{
  "n_layer": 9,
  "d_model": 256,
  "n_experts": 160,
  "experts_per_token": 4,
  "d_expert": 64,
  "d_shared_expert": 128,
  "activation": "squared_relu",
  "moe_layers": [1, 2, 3, 4, 5, 6, 7, 8],
  "router_score": "softmax",
  "normalize_top_k": false,
  "routed_scale": 1.0,
  "balance_loss": 0.00388,
  "balance_bias": false,
  "router_logit_norm": 1.0,
  "router_bias": true,
  "shared_expert_gate": true,
  "init_std_router": 0.0211,
  "lr_router": 0.0016,
  "vocab_size": 28926,
  "norm": "rmsnorm",
  "norm_eps": 1e-07,
  "tie_embeddings": false,
  "optimizer": "soap_variant",
  "lr": 0.00391,
  "beta1": 0.95,
  "beta2": 0.95,
  "batch_tokens": [32768, 65536, 131072],
  "seq_len": 1024,
  "train_tokens": 416000000,
  "steps": 6266,
  "dataset": "wikipedia_en"
}
Below are experts of layer 4 (counted from 0) of a mixture-of-experts language model. Rows are named router (the router's row for the expert), up (a neuron's input weights, with its number) and show model dimensions 0-255. Each number is 128 + 32 x the weight over its row's rms, rounded and kept within 0 to 255. Numbers have three digits each.
After each expert's rows: "comes after" lists some tokens at least twice as common just before its tokens as in all text; "mostly gets" lists some tokens that are sent to it at least half of the time. This comes from a sample of Wikipedia text that the model never trained on. Tokens count by the router's weight.

# expert 133
router:171152134150228132209128097074086076135126095089165142088081127132098143202139152141136091166112178133079128130132126099150152149169067157207092111093117165133089173057152117124083087160109175114076132150167148153127119147125146178106121078118128152089160131162171073088163083080092073079178137079141156160127124162119169149088084121141118110143159110149161160123152115099145133090076126097152128106118130122160152131101124114110094121085180135148139157084102129146121136101135135109099121134120156146081133152138196167119128105128171088098170113124111080139081104134085108185130130083112149136167157102162159062083167174136180161096096102168088145118188203111130086111101158162120131125141130100075149167058135183171140178128115148134124119139160121162160139080136082
up0:180103178147112127159125178085154135072125151130173115202179173114141107092132159108174159151119113135159137147173102129091153157118160128114113107162210108167097070164090173115127160075081138119134107131060092173090148177072173190152150168124169154128187111063110154120175102142095168148136103169133100160144152137119117126164115169100090104127097123138134144103086148125163161128149118110139100212075074179126120149100116180111167149105081115148135147121098117045090132086124077118142086164142112125151123150140151158119103146087090108137145177130111187135130142083125092128133181045144139095129110133161142183154136130110045099161194171152196111124115151094088128108165150128105085126157170123178083091182066145098103154141112104142157122118167130147093136143095126
up1:182109114119128086077128120139085121069106131124155169166140108119173120120163181102144093118181116146110104130108079150151173073100126120152130162119145140123207068135098116152141158133104123139134114187103127157098081152096112115113099064112171090101128142159133171080129212136121117145136083111123187155166124148111083068156094119130104164191148124090072146151135128135136126138125119099108078134079182089112185113120139151160079137161131116085138146129084147103111163087132086119053075113143162101054021108062103110077095149143128206138122101127150093174049124101123158168109124109143116121176146056134154105116091168177139117169099170141191077116119091123090121118107127088160108134138094153088109178132165134095097115089125134114175158066157126118154144136082134
up2:137147160048086165129147151069133144100089141141093118084111122118098130118152136138154128144142177164120109102099095171133179108109144158141101110110108131159177142121200079075118155057119117099148182178083064127101156126115129097173158173146080127128125149143117189116159132151116129149161073142091089132077141147123126119120113174134090151172143165124151047126128129139155160156094148139069077093103182107122110126119175126206092102125119083086136139090081170126103144114076121099134078132127168088149081098089144152182087145161118138129061107191154151086065087099128143108138137094152070156129131178063186121166138104168107144202091146115148128046186160136104175152133121080152171097065144150164114083139163111147116131058152124124100110169121120133132147170125125
comes after: "==", " ==", ".", "===", ")", "\n"
mostly gets: " shipwrecks", "|---|---|", "History", " classification", " ===", ")==="

# expert 124
router:071125108087159123178162148184110088151160113170152096104120114146136153193176152113099159178136083102139151138069141127093132133136141127123185117151069126042124145162173144158107109156158102184126070127122084077158196143119115086102093129152133171131069141120081118138127171104094209173085103128140149112142067202137178130052091137148130181121093087142143130161077175111124103170195121082101091108149150085097169129130153115153174116135087139173130084098174185087128212144125058141122172134109139117142148126148116061088092120093176134148171135181098150072083145166149115067127120141119091185089109159152102166129129174126129107116104112150119101068087116145138116109107092140133119138102114143166195116146145097144114129128140100126097121125126162114130161143183123
up0:108131093093120164121083125160124090136076127160194178128199080100099103131154115121127104148165146109126163113100095173136144143122162142146109134101110130090127122147159104071082113158072139070147111073138122141093145156143140118081106156094127152070136091164120169154151090125123143119093091140084145158151061153141148114145142126139145117121171141119054119169179121127147120135131143235142062171136152078100184163057093075144110119072136143095142160107122140130120164089076119130129134172148122131128153105073098153126098183129123197113139144125194086125147164148102098119142131186097126138154076164103210133149117124133107090100186144124152150087161101119152057121100079123110217082141125068120112140102105161138134146106104072131130152065222087103168076154118117
up1:125156154145119094088164096098101160111094176178227144119157113122138146136133130135084156115128086154113145155089130088097205143111124142156094127105059093138153153153139128149092181130158079102165184123113105177152123153114154129122130178078129093144128161135095183112152188130136149108149108131075172084135124165119159125131113147153138093075138065150119112116132084113143135184041083139114096098130154117173092143097137151094030078130061142105119127157096093107057100162111143204182102194105186104125128113099077088124141152158124150083119157149055171099097154121104086162139127137120131183127127141125079129170146104082115125023135152126142131103159091081119156131134159150145079155127130125184121115154125153116122164041174121090125100155131157131138155125126159
up2:165124185099101132162160175120104104093099133102101117122127113153150152115138153127122190204100163148084182111126133169089184132154159153177110112163146172161114132128129133194115160130102120178138121177158128178168161114188089131128087104063158123132099119083099141073126118194154088135108162095101119139138131065086147087112163140100113185147136131073096121105159159102117135107105107156149069137112137111131181169124140137162125153095163121075147149055151075113153180117087160143090147091123097135122150108142129115109106165152132112182155120106155136116116119110133132102172149090137101124131176148141154100084140138151071071173133254138151112151167165140104181101107079110115195107123142131093111156132151107079187148108163115146113100187179104231176107091176082
comes after: " |", " (", " co", " —", " O", " John"
mostly gets: " MF", " DF", " FW", " Jr", " co", " Ro"

# expert 129
router:136049115103107103132134121154089102131065178134136210131106143153187133162111143161137092121123122153122089074150182136117098112175164103082081155135056093117048140183138134179149127164161157171149096111087112130107168131109121123152106135115109154145113151094083107119184124134124197112078128134170146113099153164130129176193163100129171122093137179092125132130084106065102155112198183106112126140098115121109162051133135140087109110190130112108155103128113064170176127073134115085143109128172152131111106140086086110134085138179137153155113113163102113133141133130104154139094071171091097122093162138167181158110100149133123138124168086073106121157134106175064083103112129161134122168100123123094171062207122127159107159156141140068137129133072187080187107105167154
up1:089146147145129136159136116136141121082147159094076114142078095149161187137162121172135093049108138140144133143189129133145111187173081080056128161089132127168098136178097127093055128116173172085113162118089121088146132107079144140162157118204180122129095121130148138128102122173148149157133155098229187131098120163154159122115180111172129138123084099151120109073172169104134160123171165101171154117098123154147067109080068138085162167132134100107150097138125138194124086122126127130167123144148084102123121119135154113173113158136123140105139165104109152108182137068125098167121158199160200106150115067132169106141153128149137122107127156084114104115105097149094147145107175108192179196116085164136163104148110068066105147100121069105150159140109144068137153120166184
up2:131108141111105111185115129104111120130107149107175131060145157144141133105091193255113122141121075090114126167179141143147162140157119162101130175127106104127149110096123146094120136184120182092146109121141093127101098127105139101122028117072103127195090181150125078127132112102146127117105137146114132162149106109163111113144109162155153127120148101193101173097125156122117105143102177123078069107169100113173136153048082154095104220175146106158122148215113112108150159145108083120159129079119172099188127086129111132129127140122163136090092144160126130069069160115113096127153134149084085097134116091138191107097106144197172112139094115109149111127127163070177094119110114206058150087124115113142117177166079164167110067092114121141114097133119149122145136118167154
up3:086053110101095148120095128187113175084193185113142149144162086100181122116153090127117125118180106129144115107143149098125172128136134122084178163179135124136101154134111066169118077113109113104073166124166149129125150158123115119150108077142120134153131126096124117126122170137141129127092136124113099111167096164165101140076163154169127095191171186114151085184187155098158081115140087143128151184155125142142102091090114045178149120163129141103154134158189079098140118153151119122162101110110079109128078110114100132199158175120116196105098121124104089164089148103076193096199093149144091170123125090110142139121139155072162172133118171154109110090191146176125142099080104141136200137141132108125149159179175118137059055073138210118118142095118130121136131134113192
comes after: " |", "–", ";", " 0", " in", " with"
mostly gets: " MF", "Senior", " scored", "International", " consecutive", " scoring"

# expert 16
router:149054142121173076145143075143120121156142191164154096136149100092068150150094146112153101134158114096130140166148154175132120177089095161115094124144095121080174142160194079190170141193158124136142135157118166047133122115134174124165149132165136148157099143190139123092119073111080211110137088118122144189084091135074135100120128217127122184092140108161126200131151089127111105131163154110175143131117129119168169091127181164145095151119164116135110124103179087134148151062156154083095170114110168145154112116069154119143094132185113110163148174123136087167096138128098158141090140125166126176107176104162182090150111124162140170034105121155114134136116120138099150098182142165175144095097160092119120156141108158091141096171144114141106087173077081107157097095127096
up0:112146080131111138122183111112154106189150139159136134117088149175153128129166144130142114170102124185094165123162137177117123134124113127177182164116095086093169113122123137175164168086079166129061138138123203118156117096168131141147087120132077137120146124114135118119201145139134169126088073107080080172122135177116226161133171058085066103154155103162124165134114099105101140137146109141121133151157088078155132148105155169131056072165182109166127121143098083118115131096169136129115129162105098172173123154156115147192115066098160207109120100138066110116166135153149129193207122113154160134178104123136171142097111168159109109122131125140065131133129114088109115191093137208129126140127132120112139109111107141078091075142098086114031084133111171113142136105174128
up1:140109146141161135107089116122133161084170098125119169125091107119063091094135054167120103115129107125108103080097125090111111120112153140126053100151114117156110120134118090093151197118129108098123114208121117111089142091131043139124155157099124160154148073140146089154142143130120157132210117099174115154139038227094130097151105146133109155109164087170099178101127128115108151148135123122155182097126100096155099114087180130173138088099156110138141161111184133089124062076103155128117104123195151141120116112109178121124156187124025105198130148146164158128162157104128145132073131161125147140164166104050129103186123076136167126141144140086130145116124091154112182195077140134157138103152123158101112145107140129048113137114116157115057070131171137154094100089146162
up2:155166171104109093135101107127075095123089163162137133104145147120092153119186116118073153117121151104089133079006158101097108164094174074100125128117188117133147099119089107194122132109079114109130111155103111124099147057147117060101137115147156145145115166195112160149087165103125177136159096132120157153090148122110147128116116114125068099144101141129091146117140138188139132141065146157159075081163132135115131103091115133097129112140089124092142115148155156167173127079079130106143150124142129091127065098155154146077110096096145186168113158108153160162136102120151136087110124133123126147149211153136172126120143169128120120112255160038107120138120058112155167117133196146139111081142132153170165097142045145151091134157134121146169153190144116064115176140138127
comes after: "\n", " |", ";", ")", "-", " Animalia"
mostly gets: " Phylum", " Occupations", " Occupation", " Type", " Domain", "Species"

# expert 136
router:130151111190149157119123183145119091095108149151129124111067139148130154147157098133109082088140090089106126127102137154116122067120070113138217116090147141215081178137080170124172120140071143149060104096160088155130113163180036136123111128109096071071145100119147066128092151123130043135134151083107145121110143154154142096116129083138160109143115110101107156141102156168121096131130133079182168151139143188117193120134150105140101082146096123181120118092157169179115155144191143108171088139065121112173169152150136140162117129117093129117186149107171130099155101203129174143137183109143111086163103133181170103102124162121129070169117114110138140161169144087129109097099142138131124151099075124087136109084114148106128183108085103106076146164193143113103183061127162
up0:132116187116096120167126145083209093172160097112093128121125111134130159132120103093131127105155120111104169176084160145120099135109115119123164113127146136186065110095124174093095146075065100047104096193165142134075151109167122128124153123139137112099124140129112132104151078114105087111147137124135110161155086057125135091132147138141140204112172110133099136104114079154134191037141180143191079111170147115093144117076158119116098134127148137107148157134120191161122143112157116126107068118115171081175157155175156017171089125132077152088126168111123110160159214151114126153184160100139089067106156094155131131134044074137126119140127159112087101122146097101136082138120140109129121139122078101053148100146127138088187125168134061151130170102119122166131098078122138
up1:154150121022147182136116092099166116149130114168151106179102125111132127129119133158112071126143118145127157237115092158129091103101169152186119090125100152092101124098136062104180114153167126190144154129133141192115129140117132080075118162208153079142132098181088082132121180121134086158150118120135152106114133146146143107095053133128065126145153136163123104199149159139145134162040120154128112131145123198151083102058139144131114128142116152156168149076125106148127157133120170161143141106162164083118184147129144158184120119174174139154144136160079102185099083105161103083145127068106143202109079100090169098121136141143126128087045168125168098127117132132186188110122154130084141115163142097152145130079131151097108101114162159156145164172165152134096106106112102
up2:128132171116120111130116065140119178108063081104124165127122199166179176116076161153115129072118126101084120086140128150176166112101118103175123166146080118197077139122067151068109135115199084126120094096161102159087156120124149055181129173132145097144146113138114117119120166165123125098145168087092139124107073114147157131117122143141135150075124144098128160119113120152143154107128133150132098169108211135102133158189101087119180122154156136128153156125143100201047125093072096161112090139118093081150132086129145135078118079115110149138131179081172109124125097153095146206091133151144214146148103160126111147139149134112154108145184086123154092137134103090050171134111167195170124076134119149126155151135102165151127088068184134181101127050105127074122133120122137
comes after: "==", " and", "Early", " his", " the", "See"
mostly gets: " life", " story", " research", " History", " films", " literature"

# expert 125
router:097135082140151128101141169106132110145085146167122111108081148158141118127117182170148155134072087119157159096119124156153214147106126162125195080105162172189104141149063161148130134136096150177084106162135144093075165174117093142107118128108111084065143075105145108142102097119138046125089164080133116145156159154130152134088094129114168078144189070111141095125138195150108073166077135137133133089129145148113161165143085113140121112145134106118196109155113131173140141174135083075147197118126126186182193098122135192126137114121107103105146105134142081136160098137189204105114124131161142155130079188135087158098100163135130135145139120087083180118102142184086169155119172173087064128144153118114163064140146136183156150109117136105143137181123182139093199135144154
up0:177101156198134116131109088152154114091141130114111111112128096133124157090134147157145136154154123061102107087120149119124087108100104137079105092131102109150113106140104053157156148117107116143104147078135164166051102135121122123109169136087106163105144140104119172142098155143125156148102122186129141141194118011070088112143151118163150128144132088104150110170113134133142092081136132103125095095128066153087146100138058150103072167169061112082099113164169116150105157081092093110124106128148119113170155177132098111128092121171108078088123170169128216152173164123123110154147102080121141120156072105119117135178134136146129122139182217145088109208147139133065136101095155166074109133178164169138084129136154114124100112159108123081200113093119124125103125205203181
up1:105165126088165109153162163122249046090102090130190104131135122122145146134105085151112095098096136077140129132096158110152125181126130146074118149143121134160098115097086152163121091184159121126109107172153133118168169163144152120104105088144103142099160146129113132105148154110143071201207107077118102147148107188103166123132094171125129099141123093027137165131107135168177127133092111116175138086150181104075142081102071103096134190156117151114096141112084159183101157104144080132106145136138134059167143102099131145146052130115145144142103148102145118118172058184151125110168129126129160151095130114104099144111066148130104116146128079166047126121084107137113101093153152132123081162119103106158154124113177127132198124120154195101144085098096191088093152084120127
up2:134145105153112139181098103145122111142082084079150122135143110077129126159132132041105125100135185131063156128154147141128088142102139130120166111111102123137127117162185117128159179110109126140137164177145148174144078093161152074096144134119195156075112148172152104098176115135180178078145153106082126137102104091130124069157145100184079174170157190114174180096135162157168121161102148219128110124094129108182143163066118100100175168107125120089152145150171080221129141138172151160145153122098118053161094088130129129110123125182169171124157116087124107106162136128163126142147178120151116131091136142130140148058136106081092195120164142108115134139126096190093188056169110141063103087119174102086135118133142115114171134128142152123134140120135120144218164118096090
comes after: " a", " the", "'s", " an", " The", " this"
mostly gets: " law", " Board", " degree", " program", " book", " Institute"